Experts of a small language model: 12 layers, 9757 steps.
Below are experts of layer 9 (counted from 0) of a mixture-of-experts language model. Rows are named router (the router's row for the expert), gate (a neuron's input weights, with its number), up (a neuron's input weights, with its number) and show model dimensions 0-95. Each number is 500 + 50 x the weight over its row's rms, rounded and kept within 0 to 999. Numbers have three digits each.
After each expert's rows: a language model's description of what the expert responds to; "comes after" lists some tokens at least twice as common just before its tokens as in all text. This comes from a sample of Wikipedia text that the model never trained on. Tokens count by the router's weight.

# expert 18
router:545487493528542531583585474389426451507388571438490462531598469515415402508538559436495551500617540515582532519541528466471501508521482496522491433531449491493445430481505561556484432444536540486432448537439509489461492612519546587475561488528410418543462485521485514461530494432501555528
gate1:490436511561406509524491412549468413524509479471516441525535544528461404557482549539515599531546552521455545532484525491479529555448534483488613506502475592569419456467491494471516535441524538566421473494459527511426455462531555570564561545426457618561548493355482462552470443498505462504
up1:449555562442427485511513552509464511508514539535558548505551458514451420511605565604494575511569471506556603456506495551505574411457520502430508396530488498548483521479617599613534526505506517448485488496554509430543515565537431516580454561511485577488491520441484442474516521519509544605
Description: Word-initial consonant clusters. Opening consonant pieces of split words, often in quotes, reviews and titles, such as bl in bloated, w in witches, sh, cl, fl.
comes after: " \"", " a", " the", " and", " The", "'s"

# expert 15
router:558519562633577545427460514623481425481502534439478521430564494504384528471427589476488539550483441518462559496456466483519544497513434529490502441539491527537519506538577471508492512416461532479520560583498570471497532483501451497497464501544520580487502442531533482634466476539558402617
gate3:449500520487604572463532481579503456606518453578468542576484537497531463443477477519500513505553493469465476507438513593550557469537481494556609414527509392506442512455509487514521475402448520458514619533482530519537491491501552520504588525456454486525409572578441475609441509479473531617
up3:558566450423484521441474515569552561425452507527416580386494469420505482486478542445474432517523485504465474500455624569590551537550479519518380438543553419536509521511459554498513439484491473489491540447620499549393566482530479453483472451456539423558481557432494511506504507493517461564
Description: Capital letter pieces. Single capital letters starting acronyms, codes or capitalized words, often after an opening parenthesis, such as U in (UCD), E in EAS, LAT.
comes after: " (", ";", ":", "N", " \"", " U"

# expert 29
router:468433452602523529559499442532460493481505538558492492445476475412495497481463475571573378557434480492502567527513476574535535508528468460404549463572576510518408532461493566488483508405522418482455506409532432538446519411461431521463605505517499478439522590508471542517554409536518448434
gate0:424433504418467481369510551605488519454463493450495436533504480530592540542517509432580455559541462538539553479493422473483537479467465504467460488444548546609481531486575518476463556502431481529424582532575615470535548476533532512550529502468483511474545419481454474365457427526492436519
up0:491563460440517495441488530490389513486435533576571450545474572517460491504499511509444476537441522571390507506503455486532444509428553474463477604483456464597547534482512577507537523455528468463530609538423535510519505449485497444563586448635462546515508424515493560486463500422469519366
Description: Line-start list markers. Dashes and pipes beginning lines or dividing cells in infoboxes and tables, such as - Affiliations, | Silver, Team | Pld.
comes after: "\n", " ", " Party", " Year", " Title", " Team"

# expert 10
router:358445645544382464484472445569535470528508520436472454465545546446500509585470462500470571494451477562558534547440451493517555491504581535528531479531527587547549473558555424587468434564563521483479478538528530497484526507463525521494475457452536419532544515509508403513574441559450428536
gate2:526588465431542487480517461500480463458513513480560547497379532503463452513514383571495598519479513440463525474524532501512550443540491504548469524639455532428456404436466438619482490580468457440556527479492409454485560507529529506455542514565487556428489519472489435599440577500498526570
up2:549612480475545515461481496432489394494541571470501404398480485465507455524472496449438479526538492565538543465463559439390464485498500432520536615566538585524501557436545474670545434490527417490533516450570473509516464436541499490430576496534485480502467538488563445548482538522480514527
Description: Table cell numbers. Numbers and words opening a table cell after a pipe, such as years, ranks, scores, Total, Majority, Turnout, MF, FW.
comes after: "|", " |", "–", " (", "-", "19"

# expert 14
router:442524480586496555416476564491516473416503513607505438532481419559590491541452479574514503569441528429492434463582521435538460552453591483464542493457564433491485544494452510566556481515414549526437536501534539574449618531539554498563551510435453517477467493475524463512516495487483641539
gate0:427458425415515539447521495514610478452490524553559549469528538525460535608493532494552407424527452584534490482448498479404548494449450568506497516537531599521438448436459502563511549462469470400551479468483503537486493483496522563524400380557477445413476497517449444461484553539473540410
up0:323492506507503491493502634525542539489532544499533481495536482403445460413525520463531483522431452539574598465516566609541521485480480517498600464514530509538510489496464577414518408528504536510489425481464602502541452506514494421537534404580509496493506447574476440558506452516438536489
Description: Determiners and possessives. The word the and possessives like his, its, their, usually after prepositions or verbs and before nouns, as in reached the top.
comes after: " of", " in", " to", " on", ".", " for"

# expert 25
router:485516513475437504412460484550464564525458472407432402555524560543539583526549462526546549499565497509487543485479510561528469531489427468505577543527475468561511447568439527483562531493530433574474486447561444613458440589557480414490401488492475474459507459529506434501519471365555408438
gate1:485548558524397566443475484505413429560531488464573454557425536533479489457479408507421464537503531459495504491515577448493525607489491490482549592546535554593516448535489524508533530426471457481519504448544458439453536544491463462459558588587521462440420430398437463489495385433515467508
up1:546448498479496462470522442558404416517494527505493538465633562584510478545451483580496507504511530480447532544498416576501423471434474396559444448535571396489486524552538463552480456495505482510473515546472472507564439490441550500521563540522557432503572527509533393453640495475490574437
Description: Digits in measurements. Digits after a decimal point or comma in quantities with units, such as 1.8 m, 0.5 mm, 37 °C.
comes after: ".", ",", " $", " of", ":", " m"

# expert 3
router:484489513439563603574491531366546539504499467497501479470499472457565505426511415525510412550539590400498436511584531439507537446478556529558496496502524530556544485461520571494472553352509480457480506513493406574499467508502457449604461477518498580507484506488579500570518445526488467614
gate14:517444461514589462487543443535507547546568430534470501550528431513497547464511542523566542486462432501568553485492391510441516438480547460527493456442504484453430542445546604638470475388430463571427493450466556507525592478434547532473548531569475431543518453459474511579583490486459470447
up14:515546503521580452595449466500541420531473600495490523460503447527584430476494583521401550528506504505508609540548464539468505528564511491517597503563447459522490449494502541518476488557500545469495455520588502494431460552630405480498513456566431431489377494511484396472416447508541507534
Description: Line breaks. Line-break tokens, especially ending table rows, infobox lines and headings, such as before Belligerents lists, after table rows, or before section headers.
comes after: " |", "\n", ".", ")", "==", "==="

# expert 8
router:553502410478530510554577547554387489486459517477440474527491628577471468538491424521422620434423485543445524463466559488512490443427526510566444443602414514490474543514432444499436503504466448531466478501500532470564492473462510431488428509533550472500531550496434546485454608414503517567
gate1:387502559521485499525519526496476481477537531461557576514532579512514463443444485544500584450487527570454478484546528490463509494524483526439493412473354494438502392523443564525478527583499430469568651475536543552557547456539580508536502539504558514502492592554452457528470521494384540574
up1:485538493514487495458481487486495427417509588640574513455473631495484437523490561443536454505588484532517527461468547491513451506481565508610566464425567515532528467549460404414492525409431458476452492490449462452527542472582490423555574432428524481522506504569455550463467539426517508471
Description: Word-initial stems. Opening pieces of longer words split into several tokens, usually after the or to, such as rem(ove), expl, conf(ederation), inc(ompatible).
comes after: " the", " and", " of", " to", " a", " an"

# expert 22
router:510541407421473464555513433592502508437460438554434487494517495497591457510604490614565513517452493504521464553419532443511458494532503554523546443434579472459496463550557485559544498526508489481489535626453490459532367481422508546465513490529531437575553438445512468565557552577532463537
gate3:531518493492540537456584473493519579443466549578551433485544553537502519505460504488479536507523624530588540437542487600455534519424501478477515509504586496537470501489610510526479558472531433430451480512481496593529484455566390547497472465602504470528547427470410370531418564523484450551
up3:552534496421479604489512524531393463541509526485510446504547512443491522503510510567533529535533593532494588562543555448561513516445446474605523494508382463500515550514526464508492472624510416505527587565518498402502446545550506460530433459516545489485422527469608575543473476459530390566
Description: Nouns after determiners. Nouns after the, a or his, such as north, south, half, outbreak, months, season, often followed by of.
comes after: " the", " a", " The", " his", " in", "The"

# expert 1
router:349478518433512471418491456497419429497479479568561522415556498470494487532477413510500449556537551552516539511414513498445428425523533394424559505421540451472463514553499515455510446520467439543499520568521589636518555502474529494451492547416538480491465529495456572605499542514470468493
gate1:525504550440551611604445459567470416587581473495524516544467473489497484466614573477525517514577466410492444502521472549489485531603527530578428485528546497498431489500545437543534515543503399409519593490487533502499482550495474506417506459443455478498388578434445499440504479557507558510
up1:509514571524460467498469527452383564452574495437451495471561499548488490578538476535529475513511517488528611567477484475506448483499510455444437528493541555488461454431484521458465480505525565426547524578487445598419542362504456581567416632570496540479485453564461400500478507533442478493
Description: Passive participles and articles. Past participles after was/is/were, such as pushed, sold, released, and the article a after verbs or prepositions.
comes after: " was", " is", " as", " were", " be", " been"

# expert 26
router:584424583451482484563446464523593454492451492519528474544481578390466468398446465548475487447481493462556541555493615561448548509482499439465495433529531573500454502541511525515613493512451538512454426441539524514522412435506476486488532440468535538469403479560505457514560411620502467541
gate1:470509525470433470459455539471518553447479481520539416520492499510510426621538515499506529477516602572505488491560502547534474463546546515518482581487423463383577543425496481455581558526466409503456539465546556564490486436470448632505489586414603560424528509428533525465536560485554523528
up1:509532525620494507507507460532428561518484456466489552532506473406512511442509501549415417517507513533399558449547509487440594503517520518486586486422543552510458473513515494456493548612426625546484628467453497486472406488443577465583533473513531463482554515577448525548543480449467439558
Description: Infobox field names. Field labels after a dash in infobox lists, such as Phylum, Clade, Coordinates, Born, Elevation, Children, PubChem.
comes after: "-", ":", " •", "″", " Succeeded", " Preceded"

# expert 2
router:539563641587504436510534544539476425555490416468532466623528544524581492491488539483474497515562535495404459482511473518437470462555471522498577544399499510465531521580409446410520506573471522501518550467482454421469535461506525481508505453478425444452577521503443546478542616541520409490
gate2:497591551475497511458513496462458510469484452548484467543589513464509546464563495516460474535491479579487413520461560537455488514556531427574510540421448473492459567464446596552472572594509498490403570541553508561482433451484518470516513683510517511454499432509587468646513494551499514524
up2:531426488524518545564567455497481459511544556561530565483483456485493487431496523500442530387547441477539481577532424474497514487487566532550464472571558512428498481549559454462589427630458480560452471515480572394456401496490488553479427498529553463596390453578557503506490452496482554444
Description: Dates and word endings. Day numbers and years in dates, such as November 8, 2013, 2021, and final word pieces such as -ay in Monday and Lafayette.
comes after: " in", " January", ",", " March", " May", " April"

# expert 20
router:407453557483545576632562509510489410490592548524588538495480451615450527561478512532517397440507509363459364536488515451438459455487462455477429486401533477471482537526526488532467497482449505490498485526486503522455460479551470504536565607508456458548503545421535467459502482500501475452
gate1:437450566455434468488391478423539447534489515546502494434523550531612507585561519524489495483453481554439661604485520469536460431468582444536475582467481525442497437453518501556442465443610516527501459519468511465486501511478453473456533436518577556589472532555512517510512523516562478588
up1:503513499464387421465500432510500515636471456459449516375545546563529564506534501494493520565480441531516616537603461480465551467496452569405493495442454531525506455485522484485481499581543541517490575514495515409412491483482555482490450427582589453478531484401595478518470484484541464458
Description: Copulas and auxiliaries. Forms of be and have and the word as after subjects in biographies, such as was named, is taking, had been.
comes after: ",", " he", " It", " He", " it", " which"

# expert 31
router:492494563526595426442433422516463565544549453569489495529482590535542551474555498640521422420464492517476527514513458475467449480432443560427478519505456516479450513492442549513476514411561434571535426477501603423522581541392463510495446526497512511458564513485536468449504539420478568436
gate1:465471499488620545549471553555456570496388493521541454532483555507530540444557522553399540450409530473509429448433599531486459548458568488635422514459413404481534491501525524471511526477439439432516508528471476478558443498507472502486567580462440541382482510523445479514532493495472483429
up1:440460513640500465460403497506518406540525550546524477549586528395489510539437513541562511535584484555537587597538484459556395572471453589543536536563567566484479541494535479557508427558486459497511467545558544531532431526499465482486420511527526460509426478546526455543403536485521487551
Description: Table cell separators. Pipe separators between numeric cells in sports and election tables, plus semicolons separating number lists.
comes after: " ", " 0", " 1", ")", " 2", "%"

# expert 23
router:513589620495448555510466517510520446588594457489466482393517469538550562479608439543537515522521497522450491604462447486525503509450558513450522417473438509552537417519482462488496425528541492588562428487426541451488594520428484566435452543529514444553427536549517466531495510536553589484
gate0:398491538551518495581465511555485511551398414493514491550517628519490424492495521385474559446437499597480525504460523514384492498507431539431548432492568433438466578421505523505408406518501529473523513454437450473405453501521484516503542474517519514580469487493485473534617494473494446502
up0:489493550544492458404518509460548524430532464527471492481536586542557434498512464561543431523534465487607560580490509501509439461454525431456564532515455494631502517540473535460485410353500497575419560549467516461559436481393513521514455538488561462406540474478489538483491388515473464555
Description: Separators in tables. Colons, dashes, pipes and symbols between numbers in tables and formulas, such as track times 4:37, year ranges, equals signs.
comes after: " |", " 3", " 2", " 1", " 4", " 0"

# expert 17
router:450466473494415503435458444497430566516500544434556471533515602511563581537528548502516494426456565566550575414438467452504486524485500471448435514583464555520534394591464526454530517518550472504536470484432565518515554398530437504636508467471573491483489477551544427442566487412514472518
gate2:366547571557478508413585504523456466510513493442559455480475550486554539504439466534520479572530504537532489492541485614449511522456432443513511484415520431504524538478493509532613506420554380501457553464593575481557438568460521467483431538482543467519497451505408533492525483376498447461
up2:595539545484579558494552531593491435502586521475506420526517482466567501433533510474542562548556519492501477491491504511396494462479546491507480508436546547480482538471488578416439490428463488634482570488533584466458522577537436529449535437495488394478494435496513578485587447433547409582
Description: Units and number pieces. Measurement units and digit pieces in tables and data, such as bp, ft, yard, mph, decimals in 54.62%, coordinates.
comes after: ".", " p", " b", " 6", "–", "/"